python train.py --d_model=256 --d_expert=288 --d_shared_expert=0 --moe_layers=[1, 3, 5, 7, 9, 11, 13, 15] --routed_scale=1.0 --lr_router=0.00237 --optimizer="adam_variant" --lr=0.00153 --batch_tokens=65536 --dataset="wikipedia_en"
Below are experts of layer 3 (counted from 0) of a mixture-of-experts language model. Rows are named router (the router's row for the expert), gate (a neuron's input weights, with its number), up (a neuron's input weights, with its number) and show model dimensions 0-255. Each number is 200 + 40 x the weight over its row's rms, rounded and kept within 0 to 999.
After each expert's rows: "mostly gets" lists some tokens that are sent to it at least half of the time. This comes from a sample of Wikipedia text that the model never trained on.

# expert 7
router,159,178,148,165,257,217,163,211,219,136,148,172,252,228,165,151,183,202,133,179,167,176,210,262,205,243,192,151,275,160,246,166,194,196,183,277,170,289,194,220,167,263,141,230,162,209,204,183,180,198,232,183,154,218,131,206,162,218,172,192,233,170,181,165,227,213,237,250,172,224,252,203,211,204,176,274,225,222,215,252,260,167,230,252,196,208,214,152,235,259,150,173,211,217,187,219,137,225,231,248,264,243,166,172,165,202,250,220,237,187,236,249,151,297,123,153,166,241,213,221,196,242,275,196,176,189,158,201,179,170,206,167,177,195,218,198,171,193,138,214,213,287,273,196,234,138,182,218,178,200,218,195,162,204,163,124,184,243,208,236,217,131,192,238,189,253,181,120,190,224,151,199,221,192,248,191,269,188,173,124,200,123,251,242,258,232,205,225,228,221,189,122,211,192,161,221,286,207,161,150,170,176,145,228,225,149,147,180,201,286,222,192,137,247,192,189,221,221,132,244,178,251,194,156,188,198,259,217,208,250,138,246,238,212,299,241,183,152,99,219,173,226,183,177,270,168,144,287,195,171,180,234,292,214,213,228
gate4,158,204,204,189,215,240,214,279,156,204,184,177,269,162,137,197,179,288,231,204,187,287,265,170,168,196,240,185,246,258,156,203,159,117,195,211,175,177,216,194,180,156,163,228,150,208,155,129,180,190,119,99,183,245,213,186,292,234,160,155,235,168,173,264,267,137,152,242,200,224,246,231,184,221,196,291,234,239,157,226,194,199,230,253,141,206,182,189,193,210,185,247,208,219,160,258,159,173,117,258,166,237,264,146,189,238,228,276,189,225,140,176,176,236,149,201,202,217,243,166,227,194,247,182,154,253,142,252,161,227,160,182,147,262,200,265,171,185,232,236,140,291,236,187,154,156,186,174,190,181,179,232,170,247,247,210,233,149,194,189,261,152,188,154,175,236,193,165,194,173,232,213,140,180,185,196,230,211,162,156,240,228,265,227,237,208,210,230,222,183,153,184,224,223,205,209,221,279,155,233,238,199,174,217,139,202,187,154,188,172,243,241,187,271,220,104,171,241,236,229,274,204,301,131,170,214,245,237,147,180,202,242,163,141,126,217,141,190,220,173,164,241,241,170,185,242,184,194,240,254,186,184,167,187,204,203
up4,219,185,214,230,239,240,246,210,165,179,188,145,209,147,125,129,249,247,232,157,265,232,238,205,160,177,181,187,195,260,225,236,179,185,133,170,171,210,195,224,160,198,191,245,263,206,268,241,227,238,216,134,177,131,271,249,207,178,182,189,75,184,193,241,226,168,170,215,173,244,202,181,214,195,216,219,212,124,176,135,182,196,167,207,183,143,227,222,157,213,190,189,169,162,69,202,176,224,190,262,206,200,216,148,170,248,272,186,208,184,173,194,202,218,213,204,208,115,219,268,143,216,222,163,255,197,242,267,301,276,195,253,195,212,224,201,200,228,227,235,194,174,195,200,183,214,258,177,233,231,186,198,212,181,215,108,179,131,210,167,218,143,198,191,222,207,163,154,178,257,158,287,168,166,106,205,265,163,215,242,227,187,246,271,225,202,247,210,239,238,229,211,213,279,218,207,235,249,127,187,109,214,238,161,205,151,127,256,234,203,231,202,197,205,238,208,217,193,271,201,241,294,207,156,189,205,116,152,192,184,187,193,258,183,240,245,169,213,165,173,214,133,152,312,192,219,203,243,236,232,163,217,185,207,264,231
mostly gets: " he", " g", " were", " J", " Y", " H"

# expert 5
router,218,171,209,165,198,219,222,202,107,189,185,174,184,205,185,154,177,230,193,228,145,210,184,210,192,221,186,230,183,244,162,188,259,193,214,181,205,252,229,190,172,242,202,212,197,242,239,134,188,230,217,185,182,210,236,195,227,284,165,218,204,215,210,222,172,226,147,245,236,240,195,231,127,140,148,284,136,227,231,188,219,139,246,195,201,189,298,192,246,250,173,177,151,279,212,162,221,238,172,175,205,240,227,227,261,205,150,284,211,200,187,229,165,262,160,198,151,296,178,168,187,232,254,202,179,168,236,199,130,244,143,209,182,218,180,218,158,185,220,201,129,204,261,247,258,157,196,196,191,128,217,123,123,262,121,197,219,239,234,242,223,186,209,211,201,293,147,237,170,146,189,206,153,233,272,175,213,292,180,152,117,184,243,198,191,198,154,231,248,178,191,225,183,207,174,293,277,201,245,200,178,188,148,229,200,163,183,228,124,236,205,176,114,261,212,196,252,305,208,247,140,237,125,105,212,166,240,242,216,176,205,254,204,237,193,174,172,154,190,148,159,167,184,224,203,125,142,177,139,145,165,214,210,263,176,191
gate12,231,231,148,188,196,160,219,184,245,178,162,166,157,182,253,136,246,125,98,252,194,174,226,214,269,201,195,210,196,169,213,264,206,225,195,157,206,145,190,190,224,279,157,173,174,230,193,221,184,266,187,248,254,213,189,178,178,168,236,174,257,241,233,212,188,142,187,186,195,178,184,244,182,200,159,213,202,143,183,156,251,168,172,145,287,170,260,205,214,201,168,140,212,191,241,171,170,250,236,135,236,200,129,260,128,244,165,279,179,260,249,193,194,221,129,240,186,200,251,239,187,229,182,255,202,141,275,277,174,224,250,153,167,254,194,242,160,185,146,168,313,267,300,247,190,207,204,190,177,194,265,109,190,178,135,180,206,225,238,224,208,189,138,210,283,206,213,195,194,144,217,195,208,243,157,179,158,243,209,159,218,217,219,241,285,234,197,176,168,220,160,169,221,247,158,161,237,167,149,180,234,148,188,127,259,172,136,235,170,215,170,208,187,181,211,154,202,261,222,190,174,195,241,172,216,209,187,201,167,203,182,201,193,83,196,193,210,194,188,257,250,181,223,215,196,249,175,288,245,165,219,241,213,135,144,293
up12,220,168,157,291,207,126,267,187,182,204,222,155,231,102,266,283,154,170,210,152,223,257,190,163,204,179,204,218,253,147,197,193,202,233,248,190,264,93,137,212,202,257,161,98,224,258,262,194,186,212,160,259,275,186,272,153,158,112,179,170,175,241,246,232,178,145,167,187,194,208,149,170,193,222,200,199,211,147,180,207,180,161,179,209,265,191,244,238,212,208,176,189,179,183,211,168,177,182,182,172,192,152,177,217,184,243,200,236,182,285,153,249,163,241,221,228,160,201,195,278,164,207,212,241,197,184,211,256,184,236,194,254,192,224,229,223,187,159,154,143,221,260,265,225,171,201,194,182,171,142,201,159,233,233,169,240,165,219,189,178,187,246,109,147,284,212,181,235,222,225,199,268,264,176,136,156,179,155,159,209,209,205,204,162,278,159,214,139,252,238,182,188,218,248,209,168,213,156,168,215,242,146,189,229,172,206,154,256,129,195,161,199,271,193,262,149,195,270,215,164,220,246,236,78,234,206,161,170,211,196,224,256,153,217,180,203,236,201,201,272,179,255,226,199,160,250,195,255,219,213,209,304,225,224,208,187
mostly gets: "The", " one", " A", " O", " other", " No"

# expert 4
router,271,146,161,185,238,254,189,225,170,172,175,193,261,239,236,179,201,222,131,236,165,176,181,241,186,192,239,172,220,189,187,218,266,170,203,154,245,286,226,217,184,239,133,241,183,205,193,199,242,217,185,219,178,153,186,211,229,194,136,178,196,100,191,176,225,286,201,173,140,217,112,179,179,170,211,126,146,218,256,209,297,139,145,231,212,176,187,213,193,265,148,239,255,245,232,195,219,303,157,171,302,234,194,211,199,186,171,245,188,217,230,257,221,268,219,201,191,252,143,178,186,240,148,247,157,175,203,201,234,199,156,200,141,218,177,186,177,228,141,228,203,219,253,243,202,136,201,223,159,141,164,148,187,174,136,182,204,278,185,241,259,182,202,238,221,297,209,236,194,195,148,168,189,245,253,144,191,220,204,189,162,240,245,228,223,227,199,184,213,178,211,127,239,223,238,280,187,229,169,235,236,178,242,224,217,184,100,260,191,243,151,181,148,236,235,198,263,158,262,219,186,165,143,145,202,179,226,227,209,254,229,219,196,283,227,262,282,126,186,237,180,170,126,240,190,225,175,223,149,190,235,251,200,260,138,209
gate7,198,195,131,255,199,269,202,263,300,236,176,139,263,189,203,209,196,202,141,216,199,237,196,189,184,131,196,262,188,225,174,257,235,233,248,200,251,216,264,167,173,239,223,142,207,245,188,197,199,189,187,222,168,187,197,216,241,187,164,215,218,204,255,115,207,197,187,238,195,243,173,179,245,195,163,203,233,217,239,173,184,221,220,156,129,287,189,101,162,282,215,180,205,187,154,170,139,182,191,173,243,256,183,207,268,164,126,157,173,233,205,310,239,263,191,185,200,160,185,254,196,238,226,194,192,198,175,168,161,204,168,189,164,246,213,147,167,216,143,186,184,199,184,233,81,144,186,129,170,156,225,211,233,188,228,294,231,279,213,206,269,230,209,217,250,236,127,231,218,169,223,256,208,133,197,199,122,156,172,160,174,171,228,128,201,204,203,231,229,223,209,174,229,175,175,270,228,179,253,193,252,175,252,266,165,256,241,212,160,212,213,266,214,221,191,218,229,195,218,155,192,211,128,180,115,186,270,219,241,188,235,240,229,207,270,312,205,200,221,170,283,173,230,189,226,155,257,219,226,231,218,244,192,147,204,117
up7,214,150,216,231,174,220,119,118,187,208,209,183,184,141,175,213,204,150,145,227,259,234,201,138,238,188,222,219,215,140,249,141,244,230,210,274,186,173,146,201,195,214,183,248,190,137,174,153,171,223,235,132,189,175,158,223,214,116,155,209,169,68,190,232,138,160,243,209,222,203,245,276,176,202,184,257,249,211,140,133,198,276,191,191,198,156,218,170,227,163,175,170,175,213,166,233,208,259,250,175,193,188,202,212,136,192,182,191,235,216,173,123,210,173,194,95,179,207,176,159,200,161,165,184,189,175,193,210,277,163,196,220,268,202,196,168,158,188,179,209,120,212,205,218,195,241,180,222,242,234,159,215,184,238,293,172,218,201,149,290,204,90,250,161,179,192,218,184,178,262,223,263,171,228,157,214,222,219,133,210,287,205,188,243,173,269,140,184,131,209,179,248,193,202,224,146,270,153,235,209,193,185,163,177,253,266,197,252,167,140,176,187,260,177,216,232,208,209,188,216,233,227,247,212,192,218,144,229,208,195,209,235,142,232,140,115,236,215,247,87,202,151,167,241,213,194,152,236,251,171,231,114,176,181,203,161
mostly gets: ").", "\"", " University", " member", "\".", ".\""

# expert 1
router,214,124,201,131,233,159,211,171,254,253,195,159,243,232,261,103,239,233,196,266,157,217,171,231,181,171,151,231,236,156,224,177,168,158,215,220,207,238,243,233,124,292,163,245,243,196,213,125,228,200,224,196,195,186,177,169,186,173,224,188,210,159,144,179,178,226,180,166,151,269,139,142,144,189,201,205,217,181,178,192,241,170,180,207,211,158,191,203,260,244,186,189,133,159,240,153,102,264,263,231,252,281,174,207,194,203,176,192,222,211,269,294,126,269,110,221,165,215,224,118,211,229,275,175,199,141,178,180,181,205,181,211,164,218,167,197,208,165,163,191,91,213,236,190,235,192,185,177,197,183,184,203,235,204,157,157,236,187,157,244,220,190,236,170,252,210,178,158,246,231,183,162,196,198,240,200,230,196,88,183,187,196,284,209,255,207,167,211,139,221,203,145,171,177,206,251,244,209,162,176,182,132,165,275,189,117,140,188,124,155,220,206,157,268,254,225,239,275,180,233,169,208,185,161,209,210,251,236,204,245,263,177,219,256,292,230,176,121,131,166,200,199,204,185,208,189,174,248,200,181,179,221,254,211,188,222
gate7,152,149,117,238,197,240,168,206,170,234,231,193,255,269,255,177,169,224,153,199,160,175,196,180,176,131,188,201,171,202,164,204,210,193,227,242,192,161,150,222,163,200,224,210,167,189,197,191,269,233,126,218,157,209,194,129,219,248,254,214,234,160,224,207,220,214,125,141,181,238,182,213,178,183,184,200,210,265,240,136,243,167,153,211,175,238,194,181,252,230,206,183,219,158,240,117,160,150,176,110,125,201,220,166,216,238,214,208,143,235,289,253,221,204,168,181,158,174,234,243,270,261,194,239,231,207,242,238,195,201,125,153,243,225,228,164,206,202,107,120,183,199,191,282,191,176,196,261,134,178,134,133,252,186,178,122,285,276,204,132,222,195,168,267,113,223,207,187,219,141,187,208,227,165,204,178,185,196,182,194,145,211,205,238,232,190,232,198,106,179,208,214,271,254,195,188,233,71,255,178,258,253,238,145,191,253,250,263,226,239,148,157,194,250,231,258,172,274,263,159,168,221,151,168,193,198,199,206,261,210,242,194,186,205,207,219,210,184,180,217,258,179,211,194,132,207,200,195,185,177,195,243,283,206,200,194
up7,194,230,167,153,122,196,186,248,234,162,205,184,242,181,259,170,182,140,212,199,181,229,199,215,227,166,193,251,184,200,189,171,167,140,171,232,240,176,234,218,234,167,185,233,246,186,241,100,192,134,211,244,311,176,198,205,174,127,157,229,196,212,194,218,183,168,233,219,137,171,251,185,131,209,270,246,186,139,189,175,112,223,238,118,193,196,167,229,250,212,226,179,181,251,149,225,238,187,173,134,218,217,181,207,237,155,115,118,198,199,202,180,198,237,159,220,226,210,215,203,168,174,175,176,203,198,170,193,234,190,201,268,194,195,236,143,215,209,269,110,228,136,151,173,239,180,157,272,193,219,218,300,188,199,327,286,174,260,193,236,142,261,208,187,214,171,175,205,258,190,225,272,147,275,187,216,269,250,163,200,198,168,204,172,186,185,206,198,233,221,257,248,148,183,234,152,202,130,201,172,110,99,214,202,276,171,239,266,202,151,200,254,191,188,201,204,197,201,220,220,181,153,141,185,251,196,240,220,184,203,269,170,230,214,206,220,195,219,229,154,152,219,236,162,260,204,186,275,142,202,213,164,275,195,110,185
mostly gets: " Th", " after", " un", "===\n\n", " Pol", "–"

# expert 6
router,122,238,227,201,205,154,170,218,202,198,161,103,194,191,205,207,186,223,184,233,164,235,146,217,215,239,188,234,216,173,176,157,227,184,139,265,181,246,229,188,224,261,167,176,254,215,241,166,233,268,202,241,109,226,206,260,173,237,199,183,195,220,226,212,212,236,172,252,235,251,204,192,178,205,150,208,155,230,166,103,231,196,150,182,198,200,179,163,249,253,218,188,272,244,241,126,278,277,235,184,300,244,127,245,196,212,272,255,205,233,230,176,100,239,160,182,156,239,149,89,144,215,221,240,182,170,224,229,240,263,199,167,250,242,217,235,152,244,174,246,119,271,269,149,241,228,179,206,139,119,233,144,210,164,175,174,266,217,214,240,188,182,198,213,241,237,169,152,175,174,218,201,203,256,250,126,213,245,207,162,186,196,247,214,221,193,218,264,190,212,212,147,226,127,182,268,235,142,204,133,152,168,83,211,187,185,155,206,181,226,227,191,146,222,213,209,215,206,191,204,177,191,198,164,236,145,222,255,225,184,150,269,169,171,245,179,162,199,190,192,183,183,229,258,247,172,163,240,142,128,227,232,191,227,192,188
gate9,189,178,243,221,249,203,224,215,119,243,168,189,185,187,215,186,99,104,230,258,287,221,193,210,210,237,182,220,185,280,159,162,189,250,274,170,216,221,164,245,182,269,184,205,167,264,200,248,212,196,191,227,187,121,216,226,208,138,184,142,152,199,213,249,170,185,267,260,220,292,211,216,210,154,198,142,164,175,222,156,210,200,156,188,104,230,212,182,172,152,212,203,265,180,166,243,241,229,189,169,312,142,191,213,148,151,205,247,236,228,219,177,146,135,237,219,147,248,252,249,193,213,147,266,193,233,191,189,253,234,208,246,247,219,260,195,200,197,174,282,251,209,251,238,227,250,291,245,180,164,203,146,235,158,169,234,219,186,179,191,296,189,180,225,258,179,189,164,186,260,200,233,171,226,243,177,217,228,271,278,207,227,200,257,117,279,204,166,171,181,241,140,181,196,210,163,136,207,152,167,201,218,231,166,160,253,218,191,169,180,166,212,207,247,264,239,258,213,164,167,259,207,214,173,176,158,266,209,251,309,158,201,200,170,208,188,192,174,204,134,208,157,140,235,240,218,215,215,199,200,180,198,180,175,248,233
up9,206,201,219,117,258,220,256,157,224,154,232,197,223,203,167,187,247,254,219,168,156,219,118,220,183,257,219,196,199,193,251,202,104,197,177,245,198,146,247,257,211,158,196,225,225,191,175,148,194,250,223,238,187,195,171,194,177,140,125,136,151,201,204,224,182,236,176,247,199,228,242,160,271,261,171,209,219,213,181,180,197,210,292,200,214,188,175,184,244,193,214,249,249,203,194,240,208,156,223,169,156,211,181,179,145,139,251,162,276,243,211,170,140,183,225,189,222,235,303,186,182,196,267,137,250,255,128,284,280,201,183,98,266,199,194,247,168,216,151,232,240,156,191,213,229,261,186,171,199,148,177,306,252,262,254,249,146,119,204,185,192,209,188,187,145,239,200,148,177,198,205,234,156,202,285,270,159,174,151,108,282,203,166,218,211,220,249,173,165,193,152,212,173,179,207,218,219,277,213,181,156,228,215,273,192,138,267,158,179,225,225,203,173,296,190,159,209,178,187,250,283,181,271,210,200,210,217,202,182,186,225,213,179,179,157,172,183,213,249,173,232,219,227,237,273,188,210,233,205,196,194,168,235,185,247,147
mostly gets: " p", " B", " f", " b", " m", " con"

# expert 3
router,224,165,219,228,256,287,177,219,241,168,138,140,254,227,214,180,179,230,177,241,114,236,196,247,120,156,145,168,243,204,165,141,252,178,224,198,160,210,202,208,163,212,178,252,219,219,205,186,300,217,288,225,241,193,239,281,174,197,181,168,192,176,172,141,259,200,225,186,185,208,238,191,167,183,181,210,222,257,187,220,206,232,142,206,255,217,204,170,196,247,215,155,212,227,215,158,192,228,196,207,239,210,302,241,268,290,151,218,251,211,212,242,166,203,139,188,164,189,170,173,170,215,194,146,167,163,217,199,174,242,114,250,148,232,160,171,172,149,163,153,160,157,213,248,195,167,230,282,131,250,177,160,222,233,204,175,209,220,191,224,204,144,226,250,176,269,111,253,158,169,179,297,146,192,211,185,225,218,181,187,150,153,203,250,203,212,149,246,221,122,245,175,218,186,200,216,262,228,169,164,162,170,203,238,245,184,259,186,182,231,270,195,151,173,230,261,263,219,189,303,195,138,205,177,229,230,233,222,251,242,268,265,236,270,178,213,125,173,176,208,190,147,186,203,174,216,136,237,149,228,234,218,271,254,167,137
gate12,180,186,226,174,211,185,220,188,182,162,203,182,227,230,163,172,264,183,169,261,180,253,214,180,138,230,163,243,183,255,160,217,133,221,162,145,209,190,257,200,252,199,164,210,173,217,155,204,211,349,205,238,216,247,265,147,214,270,174,203,145,175,263,217,172,170,181,209,234,184,202,206,165,175,200,180,219,208,132,174,212,214,125,170,179,181,280,288,203,220,252,195,227,236,205,145,103,210,188,252,187,233,257,252,207,221,220,239,161,221,167,266,170,289,232,228,188,244,259,192,180,193,174,237,141,173,226,251,235,146,81,227,189,230,207,230,163,208,246,184,168,185,182,248,196,208,272,213,182,168,159,171,217,197,165,172,225,227,145,233,244,101,235,207,201,277,223,171,162,136,142,122,248,227,262,176,196,167,276,144,148,200,142,204,239,176,157,260,149,162,224,224,198,234,201,292,181,240,246,228,232,164,233,234,275,151,243,163,243,144,183,279,213,245,258,207,208,188,260,167,179,158,133,176,190,220,208,194,245,197,239,162,230,218,186,215,174,164,177,180,228,244,143,214,145,198,179,193,203,240,184,246,255,282,175,207
up12,216,232,157,178,219,174,234,263,183,159,285,251,268,169,183,236,294,258,217,276,244,184,259,234,226,173,211,309,200,227,208,199,162,220,152,194,238,155,222,153,222,266,128,223,196,172,150,188,209,192,208,258,291,219,187,159,263,237,189,189,174,173,200,258,174,117,165,186,207,221,179,236,194,161,306,166,158,182,183,175,223,269,161,212,171,229,201,169,181,168,215,190,231,198,269,207,178,214,141,177,222,157,248,222,214,141,177,231,161,259,156,241,139,251,191,127,249,245,236,210,203,132,153,207,222,181,238,184,288,105,219,197,148,215,241,193,177,269,204,246,165,241,218,186,214,214,200,233,227,205,158,202,156,185,206,238,200,251,168,169,91,158,255,181,146,203,241,188,178,182,186,163,169,216,172,271,201,218,244,171,175,203,164,205,222,210,242,189,120,146,175,153,226,233,221,201,125,240,242,288,269,224,257,239,202,234,206,231,180,176,176,231,200,227,288,191,215,260,227,129,161,188,239,198,251,197,240,183,200,208,229,168,293,164,143,229,170,191,168,224,199,204,167,220,166,210,181,172,187,191,151,196,298,251,153,246
mostly gets: " \"", " on", " has", " during", "==\n", " had"

# expert 2
router,209,125,194,191,228,255,184,166,256,202,223,170,180,150,191,155,262,244,158,213,162,195,208,239,135,215,193,171,295,131,209,161,279,201,145,237,115,276,221,246,174,202,173,238,199,257,207,145,198,237,270,207,243,212,198,208,164,136,107,150,223,105,183,192,262,207,261,227,193,198,223,231,236,160,170,323,224,228,194,188,187,154,234,168,191,201,161,213,245,226,127,190,204,195,244,200,152,275,181,173,222,210,225,242,180,202,232,229,249,224,244,167,189,251,214,171,157,250,158,183,171,231,251,181,165,157,205,171,175,209,226,193,187,183,156,153,161,171,213,212,144,158,223,176,181,205,239,226,154,197,181,230,165,186,208,204,179,219,208,183,161,148,251,326,211,296,178,168,147,203,261,291,159,160,255,191,202,260,119,171,167,184,189,200,187,226,119,222,163,197,250,150,175,150,194,238,217,195,179,148,123,173,206,220,210,204,198,243,128,296,220,141,146,254,173,224,214,235,201,263,176,180,146,223,209,145,197,249,195,253,257,210,222,190,220,242,170,165,244,145,129,175,224,249,223,180,181,240,192,230,213,240,202,134,141,165
gate4,136,177,197,216,178,166,165,212,222,222,197,126,229,194,163,170,166,220,201,227,223,162,211,127,160,166,208,256,212,236,163,223,188,213,188,205,232,254,201,204,210,154,182,188,148,161,168,236,139,174,222,163,156,219,259,248,260,243,138,189,249,163,246,144,306,204,212,194,196,229,218,85,221,155,106,202,273,290,224,199,197,212,203,194,205,267,248,248,189,183,109,256,171,246,230,210,169,175,140,155,216,154,222,221,194,123,138,227,205,249,162,274,225,242,252,163,167,190,213,225,206,237,260,186,157,212,160,183,208,147,201,245,146,224,113,242,159,113,256,142,201,122,265,279,217,161,237,196,193,199,181,187,253,235,221,274,166,241,150,159,213,219,174,265,205,256,159,249,194,154,119,242,241,269,173,194,267,193,164,148,143,141,194,184,280,181,192,198,158,226,247,175,246,204,174,242,210,214,238,210,145,195,266,263,240,251,214,198,212,189,166,250,233,223,235,213,230,177,248,193,250,201,176,234,258,219,211,225,257,237,215,169,219,209,146,198,199,179,227,182,185,136,218,117,233,154,214,180,195,199,209,145,210,201,188,145
up4,238,214,241,198,244,236,226,241,228,174,195,203,190,169,305,243,204,131,182,252,202,219,246,209,205,182,194,167,175,238,200,278,205,293,224,162,143,232,246,227,245,157,206,209,186,299,236,280,164,276,152,228,176,196,153,174,213,232,215,209,228,218,182,203,182,201,130,217,197,142,246,176,217,159,132,175,242,211,150,241,174,224,219,171,245,164,203,195,142,229,246,236,247,167,284,237,170,173,270,154,206,165,183,210,255,245,197,219,211,171,162,122,228,228,241,240,192,248,192,204,177,210,203,157,160,111,233,170,185,128,222,237,212,168,187,158,183,188,202,217,246,214,216,222,100,191,262,258,229,207,244,177,264,225,247,223,147,202,170,241,138,198,197,215,185,164,175,251,90,186,259,207,321,252,241,114,166,223,234,124,201,234,184,199,217,168,206,194,212,238,193,192,114,252,227,219,187,185,214,145,186,162,242,206,180,181,205,268,137,255,253,263,231,131,164,133,193,227,186,198,182,137,211,276,139,211,166,219,227,152,214,216,266,221,158,161,181,183,241,272,165,245,250,218,166,248,206,162,231,242,208,213,186,156,194,188
mostly gets: "==", " not", "===", " New", " In", " Re"

# expert 0
router,219,180,190,197,253,171,195,163,250,225,188,111,205,221,234,228,246,236,146,260,220,208,174,288,203,285,118,148,196,129,186,163,216,220,166,188,150,239,250,271,196,293,127,259,211,208,219,143,219,274,222,165,213,191,173,208,203,208,171,232,160,123,218,209,189,260,205,196,255,240,159,255,170,194,169,259,225,234,198,187,276,208,187,214,245,206,230,181,264,275,228,145,237,217,265,148,125,210,176,264,240,231,216,254,170,219,194,289,203,197,234,226,176,181,168,208,171,233,215,111,245,193,199,165,166,142,185,197,201,211,119,188,215,153,178,243,198,141,158,217,166,193,173,179,201,151,206,241,178,228,201,154,182,226,210,157,214,170,187,243,174,124,256,257,202,269,198,202,142,206,154,163,177,184,202,164,144,222,156,138,189,172,219,220,168,226,138,216,190,191,160,96,187,187,177,266,265,218,181,172,216,156,219,186,153,156,143,199,161,266,260,196,141,222,240,210,226,207,158,224,180,182,178,173,143,195,226,280,202,155,216,203,229,268,227,156,181,66,194,229,198,169,207,283,235,176,166,301,229,162,216,196,215,200,189,233
gate12,232,164,186,121,261,162,215,190,268,180,202,166,282,289,113,183,230,220,229,241,139,208,192,252,144,217,186,191,217,199,251,170,182,210,184,151,77,192,198,69,122,170,124,233,142,194,185,128,294,233,218,173,117,210,164,192,202,269,184,209,195,180,222,125,157,245,243,211,187,205,236,216,220,138,276,160,169,226,127,172,194,176,215,209,171,187,224,265,149,204,211,184,248,173,181,219,171,201,226,204,214,197,147,233,246,200,186,160,197,202,274,201,154,210,199,224,213,152,175,287,180,177,222,160,196,175,153,253,246,150,173,180,222,195,214,231,209,167,188,202,185,158,199,154,196,220,260,273,228,208,139,203,157,206,188,189,224,276,155,263,123,187,248,229,184,211,165,225,214,180,155,199,221,244,173,183,201,225,143,148,217,218,181,287,161,132,170,223,175,185,197,183,142,180,191,258,184,220,195,233,176,205,167,149,194,232,248,183,203,273,225,158,147,238,169,209,161,246,251,224,253,121,260,201,244,215,236,188,167,162,148,239,183,197,118,218,251,189,187,225,215,237,151,246,96,218,178,183,249,212,160,234,151,248,231,217
up12,120,176,133,219,216,216,233,191,172,195,232,238,214,215,223,270,121,148,177,115,267,220,101,287,177,312,216,155,300,144,154,163,184,257,161,158,150,255,168,182,178,212,174,164,158,205,168,218,232,216,170,185,228,207,145,181,241,195,246,168,232,161,194,198,249,209,230,184,207,189,146,237,217,121,197,166,190,172,180,184,287,224,190,192,247,195,182,228,217,167,191,190,228,239,234,259,190,219,195,239,191,209,129,174,150,169,203,223,197,260,231,192,195,181,186,162,158,214,186,197,213,276,193,245,154,167,204,217,217,210,235,248,258,202,197,193,143,197,197,250,295,241,220,227,107,164,194,259,230,201,169,144,263,172,154,147,146,164,146,191,188,239,214,248,153,185,148,153,231,169,148,277,160,151,140,177,238,215,134,219,271,169,174,165,234,182,211,109,184,161,246,84,249,199,190,197,204,191,205,179,260,215,239,140,157,232,179,172,216,217,135,170,278,142,195,155,142,210,245,177,195,252,207,199,137,186,176,167,167,143,171,203,170,247,253,189,220,179,196,262,197,168,232,155,179,174,178,259,189,205,212,286,213,188,194,174
mostly gets: " f", " c", " p", " r", " t", " v"